python train.py --n_experts=48 --d_shared_expert=128 --batch_tokens=65536 --dataset="wikipedia_en"
Below are experts of layer 5 (counted from 0) of a mixture-of-experts language model. Rows are named router (the router's row for the expert), up (a neuron's input weights, with its number), down (a neuron's output weights, with its number) and show model dimensions 0-255. Each number is 128 + 32 x the weight over its row's rms, rounded and kept within 0 to 255. Numbers have three digits each.
Before each expert's rows: "mostly gets" lists some tokens that are sent to it at least half of the time. This comes from a sample of Wikipedia text that the model never trained on.

# expert 34
mostly gets: " book", " album", " Dem", " Me", " we", " Railroad"
router:152068160154107171090108119144091072162115148074150160151176147112083131154099159134105093108159126145085088176099148159114079117072090110093105162163175151141093152094175156093102097118160140104128095124146086099176159103157111142150166168188111145166081117113122165122158119155074139171100169157153167173092157163140107101104100161115166102089147123105094165091167094144139131093146135140150092052139155090166087155143171119144128126140153102108091108168166165101063163121167087091148152167084104102152118200150095166092113095159083100158127124165109085176135172147097101152095114171117101139082099146153143092122182096098096160096106106097161096080087104095167170183160148090165171099138111149084087104130162173137112151146188124152164087172163134140098185078120055
up0:141154124141115124126084080130122113106172111117137195107119181118101124141091133109120088110172174176128128136138162091108088176125050106089103093106154113093128149097126207130113109128125108179166139120137109098113103086122099108129183119130146168152065139091087104139142125193133123119076101154209158148108145156134068162128064109155155117088174141188158107106139083133148171112139144171126126101174149075121108187138119132123179148092086129143081116125134166124148088054138148129169152163092075096151157168203109151102180117178166170144132133103086138090122149142106081198113100120090070130144164105107120114104147079137080112101095068162140130183077189084119118126135166188126112081190145125114132092141148120108063087188076083125118153155123105178097162149162098
down0:176162133144121149075182143100115161104141107091166053085218102120152125151085154164131130184116101051207106130183135107142078179168116129174124134142109132115073124168090158121142117129084150121075144098122198164163097155090119149137161144126143129125098127099142162141089137100114112181126204081067141104054170100079104177087154168138174075133125136137075109137115163160141109124169054164134152109124138206150125137102096197153113078160150138096182102122111124155130129153131156117133162150099088117157160114166120111101128224111096140117104113186077138104135115070128162138165175035149084095115130109090157127108129133149112160151079151141132158143139148093128149116136151128095149142149065135177133132092109137089135126115101147151161150130131169176154094133091138
up1:143111110153110173118152102094102122160093092124152147147117205112144160135106121152074109120155147138117099158138170102098119135106071092123077095108145117126107169081144189093092123066138155128138108103147095099227119070119125162159172141150117110130076112117071113140137100170114187132130167120084123121074131146132080105120088151123158132142194110120152084065204100140162145110164116188192109133150146096159122131136139182147147141130138092126124156109137181102112103082161110127118192098120122107166085170180139084118156098202102095160089104142092133095146141136093100217139119154101093144087110141126135093055174115068089146071098123126128113151066144084165163111121173152137156091122165159142137144151115168226145123134099128154120109217176145163158087114095120
down1:148183151181095142110137120105109135101140096078107104138150123141100166142149150176168173154113065057211129088179140120161103139104143163136171126128189148132071097177107165128103111120131117176175180151111140118109114145122153157140137066097155115122109148178153202086105122132097084079183176094099147116077142117088053155119083158162124095182111163176114137131105193173097154202171151175134189129130097164132092144096123168160131111145125173107145135095144115177164128167140090135125185113103133136164141156172138136131143191146070175127117132120124145147140073098096108113108085152115152095137114119126131151110173124084118133149082153145163116154128180142119135124102173128105136089138000067145109133079081121108144147131133154137087182159082156139147095133065101
up2:110056125159103144131190135121103131126153117122130180167151126190100171167113108137115132171122094123114109084135095123106133056093148106082158069102141213121140175130178099090117131167136163076098070125097103145140108122125120139106126118114185121155078038093148096123124068187144131136124142111123140171072154166128112099090119112137177076144128130118117157078160090097144096115184133193215157160144118148201110109157149104123106122107160115088130147087117197093122070120141108097143106083145136154121125159119137117106149113206067136105087138181152128125129090121146092148096106143149060039069099150135121118118119114163069142093118144124158140138104113162073161074115147123148111121129107136139087163097105157098151159155084137124105102147204158162084097069077174
down2:125114129174056125149184116139110136166167160168173125174159098121120137118161107115107152135107032068127132137131083106122120136070118150105171203167163208173104103073137174170121082082171172115122124116100158151125105125191156054176113131121132186097128153123128191204127167124083092097122117110172123044126142043103083122110152201172138135154145111093171178114134134121162127091134149107141171115127127114092139112160128126120138095151115123143161127110126154130115204080117122159141166108098117136070196184108138162076059166143150183175141108139115133127110148094097217131131086124115114137093104127131101140123126131143119067129127132105130083132080149112096158107144109139143090132113096028135177142144133122074152124165115118122123138134098122122185104138120146
up3:154084166139114117100098134134092091122160148123148143120116134102105177155113196121091085128173103178115082178102185135134109109130142092112077126139126099141145160125162132137073057105105104059115099131128105077164113145142129112167186082147066105202100118081086166148174081160114101163120132167153153179113125149123089101151087125138173126091151080081108147099193122136140129094157182155138086126172149073176161129178079193176092164150120120082112144151119188131117137082118080092108153100068133116160128136110079134098160091122101111136091124127145064166155112153111100148165106129134082165056087122131180101097135073103099153111081133112089103180123096102152165073150157105157163104057144124111108098141108144088162139206142110163153082118183157129109129129064121
down3:134163149125088129173156112111140134128146099129073059198141142141109104135087136133172153153148097122157165057170127091174187104156114126188191158167180139170064103117130196143166134172115110105136115122170168128115169093137181156151121111135120105172134136200101095138149109095128089100129174133067152105093113130101147120071126084140114149198126140175179139116086165144065132113153079144103156151134106120122180146115089137074125134155125117138135153111045137159098106139141119101167164155163154143121156097116111166135163161123136078050124084144132127092153125093157145146118104155088152122155190054122087188137141118174132102160159095164105157131189146145047156092142137141088085118145073113143150161092083119156125097147108114090131190115068140165204126180117139
up4:110116153171134104118147175112123033184138099078131116103085114095114128103141162106131090129160126156201077177142188178139087134149096110069122225133135108126109141081140111047066161104144081169092089095095123170106077116049102160119105087123145142128125159127160099138097120155218144154155161179145150101156163137133088116107129100128138206151134114146180120154115147141159118129086091129143120140166146123122142114169134132151127172102153162164045150131156108082116171110148135133108140118110181154098057083107098206151151067111110136106107078161116140111147187142102089114109158150130157145101144076140136058138151182118135167105158085125112107157114140125118122152137091151120094146154076115092125127096148176107121114164116107087199087131111157183159167162121097
down4:166121129132162137136155074091116127158162204099222159122084121098118103105152139133150069080148111160162135105111141104128124177180089131081067113153118086119113052085120154163102142117067140163098135118103166084103071097149113143134104068149159164100183160122160136152082166135097151124115158129108177142115194117174117147116175116120170195133161182149177101077096070153153140162111189170119152164107166093112146167144165095094128128122104151101121106118137177152156133167092161210123178171100158120097183109109120198134115138146154133141169129103099143106139125117136108111143084109141188090138139053079112160138150145139114101103180128108164104162146119161106130195200160154127105093184059110140165104098155141086087145136157131147106091141071110142124122155088138
up5:124106190102105240064185141113132062186135120154196143086171143137097159145177097158171107144166148137125141147158122075079110089135154109132125144112122166122180144167141126071107162152082153138140085128171160121110100114125103145098117140150088150159116162139106147144184078139094121134095190156103164174119146147176110152117107186122145108072117145139134177062122067162163152127130111132111092194124104112107154124093153156102085119101153098126116143118103130109109135114138111120129108137084125084116141158203094210050154089147133145120111121178068069145139103100186102141104147151120061106061112101098140119111169054164127117081082160123138159088098150119095098076137110173167128188147093113107089111166116109144111155131099139196130120115182156163144084124111135
down5:114093105119103128113055111091136152184125171143092112144113149127121111064146150150111159165169069033145125167125183081113086164135173111155159211197187129158098086187169167176098146117138100110140093181139125094190122153119115113156131120128100166132119126116116218185130140131094113103138144085181125108088117086168124143159131179141128178131131108106065157148065179133137091148113161086132143085070110101128129087115160083103185118144145132111142139140180102123134134124117147173122095117097114130152147097140136148107081180092129087158157137135105166086122123142118171162030067128157141118139118096132140107121101119086121134105104141118120186054099167144135135092161166090116097152097070090170165129111126118152128108216152138104111164084118145163123137187110181
up6:133135082144101156074160149173074062129110143115173134131141160142128140146105110084118134145191178173125126079127132116154156110040101157111162144187080136175120128160187156156173053144126127139135132213158118129158154138132155106114194137134146143180190143136083044131177131119113164140083141094160172200143092158122152124103098175151118123051133145190112109168136113126177116103118128170167100157132150094172083138090169142131118099128092152047148145137097144105112151123151126131090134164130131106196151164142135148054088070134156083123091170126113157103150195120127102125149113115115134098151155107111161139166188131139126161099139146160142140096136129129209132164160139085160191153114173165082128034147118123155167161139152146172125119123152104122131099093168115
down6:130101155170068108115110083131140122096112137111165081080132143124111107133077112124119110200084088063147157137238129154155134171074122142107144167174146132123135081098108201177140075133159129146108096074158172133122093180130181075193208097143119119138098124162112151131132174114135114109119173147136095089122146148115089110105092055157100139160136159074197131101114119137142101128135094123123147142104156128122186180124121128207177102123117125160141151073094120181168159135154126126189201105169091127147149114191081139147097177198089130099085115116165131170171118128155126126125102123146144141112137111135101167179165121146117170145083131108120167095101202124124123099147108170166157078142063067092140088120132165116122114152119170186107162147149137150128116121169118
up7:119077072157112171112103138138084117123140184121119157139117126186112151110117121146073143142147105151160082143124151109096088106095135106144104164156103107131139197101187121101067146092135132135135119094126111120176160117081068122168174112165168138152146129064034106136190115149089137150106163169121196103130181137166074134121129146109190090112194162109125132099137166122153099120161143157167092087157146060148117170076167182118127099140193110126060154161192133098085106090184076110123151162091144078147108142170132114103088095115105108204109169177104102118118152169122119179138092102102106109046086145160176108107144090125124158118126169104174115121109155073132142104142109149134130102102156153125161101135176103157124131180146090126181107113168105131184066127082105
down7:184131094136084143127052126074143077144172153117120087187135135118095153149125143147163134146108115078132135097102119107127143123170143103192141121173165146105071167183125122146151146083118109132117157171131168164148144152140139167143077123130152095128165155173122102149115096114100067085156150090101150152113103106167133108147157185161116158120092181164147128126066217094095155161161132100082123134154095105111159119093130102111123103146110088174084111149166118224150076177093074153146140157132120130076157136097166135169175172084184157161117071142135118097124095140159111123128108136075166108128161071138057156109121170118099107123096141167145093122155197169135094115132142138078116164136125100163138209093155101095153100158151147109095162122061122080126065224126112
up8:098107169145073135062119071099149123127125131125162100128135224100149159097117101111088088113102148126125126137120057169099142132115108110091079157086111116128097139125150150089106085168163154094127164075076106140170126077212150127124198137141038122154119166091090108146133162126129166141128153123136150193121121139120092159069083116082134111145150093127057084052146126128186120095103142140184125098147156103113085125144159193104113166156105135082120100136140195103060152110101144129154167195109118137165148170172126110132115106158120150076128081117093125165111156121096113180095115120153116162134093069140132101130182100126134162128072120102129062138096101080120188170134203095131091111110150083115112117166115176144075096135163090137134119151123151148122085087110066
down8:141138148116096101155099101121210086167101094155121161159113144148129131091124152162133071162090101101121116156120107137106094147117150147124159131129107134116077129139118180200095081169149181131124166122150183153114068128162134121132093124189060095115192131175110132127130151107126100147167140038120088127175123109163153182146118089116108155111105146102098156098103148127073153140119165149136132141170049160113160222132145124144131131112132111160116184142088042167121141134137165185120167150112063118141165196157146103158113163131164243129135147099112146100129055093179162114092092140158149107110072091102068148146109111129079157173072137090172177080142138131107153140138104134135108144176099151144109135157070187170127110159162119122140096108096139104143112151111179
up9:107082094124114167067108105152163113171123114104157134117083125130107148090090172128077119096129136104066130059156143182122145120139134125085143142156123115103099119097112110093082112139107109120085045150141079115116106071103122099123160118166164165110145159127126149092134156141127146122127145124142115162065185146174083146167112134131162100078134113153149156114162108119179122073166151117113133140116083125130142187087238141178093103087134127135132156120134144032135124121141154150152156062166103118131110151139102165104110102136121104174086092116044119124080183076132142151070101094116107167152146175172058078056169108155090128098157124110196085178118130104094124155159154117162090089169121135117081106163161140135122171126085059175121102156169177085097126098097083
down9:123091093130136148151152122163138084120107098137099133169151080101132168083107175216189147160103144192128128132161137164111086126111161163174189200097163134119090097149130131129164115124113134158110099134094108129194135128141194121120084128170159175132165135145131063150100124107122118139137167116129128117100171066163175198106163158137123183124086158097168094111107134110134156096110087152144168160124131168131155138173185183120123135128108089142174103150087124164139138206112156157107156196107125131132132110158123147143096112074014205158063130102096176134148063144110087165171135178153173096144183155032145133147097138101121133101095132135150127156105138142057147101124158147164135099152108084141128192149087107162145106135141132114162098126134119103131087096102165
up10:148089156147060147082090066155130120144130180102112112133117154132084154159136146149060100109153132128123104141094103152063143072148118137088115108091152174145094165121140105160073101118110134082118072087105119126156149105153112147113169132170092158180140117066120145126147129169123197184070150136142148199091148099143117098069096069146125095160128098121084144070142094155115167113138152182166105176135180100181097165201121137082098118140136107089113144114094166050101098091139071064113170131117141135171123145162161146123157064162077123094098149112127099122103103136158090129137156109109118130104026149139102087120147099141157138122116109154186109122078132108168188098151193132152136165098114113173094148121171123113101199098115128177093063145127160123116159097093125
down10:164169140148110085125109126117096136151118138152093101142132133159136107114141075074113110192099147132127124134145129127134093161143137155192209087150165153147096132095127188179129061071161180140159155133153190130165198138116159053111136177200156169132149120152078132179108116141145068181125120068143061132142134083151160098203130120119115155149080121090170147157138148102119092136110146116105151118112070133072120098090113066158181085125144148143123161106150118127133141113118116149157136139060116125107153107108118091118125176104177181152113101143122190116182078116159180102139088115117183080165063101142082157148122112180194096160117131165101167137145100115100135117112199129157127145065129149111119164168110155175185112173130141105093122137116103087162156171182164
up11:080109132145097156125112098149084067136100168121172146150141187133115180144182160137079116130123134144136085095111100096127094082113050110116062161148127132130132138114200132073127117114154130114085121102066118087151138065122090116180140144170130100153111154103082167150137129157085158161143166202163154181124178103151071102114103108037181041093186102119166107116129149135117148115137123125144063132164185087143148132126189151120126120127163102164075178119126093112122093101149104109143131127129116133110106129137125146117116087188093087108100124157115112196146194163126044141125107072113096124093091170145158103125153100165120171085088099075133080125107092108141136101166164186151095143167136133116087141105157106140103196109148107122150107198122170147138176119098080
down11:168187117129094119140090126127141096130142118180143111101118160197120158106121166120144161145122055101155094174128073101096135158178110174147186144119127164115116139106160148158176174067130147154134124201100192151133148136185146153110122143174078154131153120160116173147117124068076064167147096124084147151120190143133145148130139125086155174172115164083100127086153133171094156108119136119119159107158066153128153136100115128138145141068146116103105103133134126161113143150118085150179179104188162117118198118098169171186117129063143150126127120123086181108086081157145119177126083132127115092108092065109096112113072137171128131141135148163156154096156131127149123121102143092150138155118078060092166177083155152133182154153123131188178142074109071151094068194168201
up12:118063096116117106154162151116143075114130124134105120101080105163107136164136158127131164144186096106154142167100073064096128052163099157169169143080114113117157122173137128119132139120127138151100081077049121128187186102167129153156148166152125101122115146139114158159140120109119136146139171111102167099132136108150135154129141114106168090120133142084098130089147147155143173107068126109159129167088096101124123112115128187079065096099108137136119104161143195151141168139162136072143142225158175089167073132125154132143116117104125164178091063168090124156176158179144068154151059156117144206115121068131145142107074123171131153106064123108138075173159180086169129152108113152117110058076133105114115169102163086163142082132166156076174130177127097123139075155124072
down12:156116131114082074091102120070145047087130128174153089134183111117127123125161150164167107128112116115112102065168152124149180159101144135202127093157137144140134130092144145151127141086109170125046138173124177119081114152106175106187118165129145114172140153154126136110123068079103061122145124113129081140107178152146151127150086055105113163085161142173066124130089141196100127134116212142097116091152123146095150168134168116111082064178097077155072099186111114112118102171134093147160157149129121094158172123154155160124131141088119068129126093118140191082105143103142133112158158124056172171168167114076110147158174097123149167146143133128139125087184205074170115123122123135090142131130132155140162074120149159143138098148129137136080092156073080122112072156079133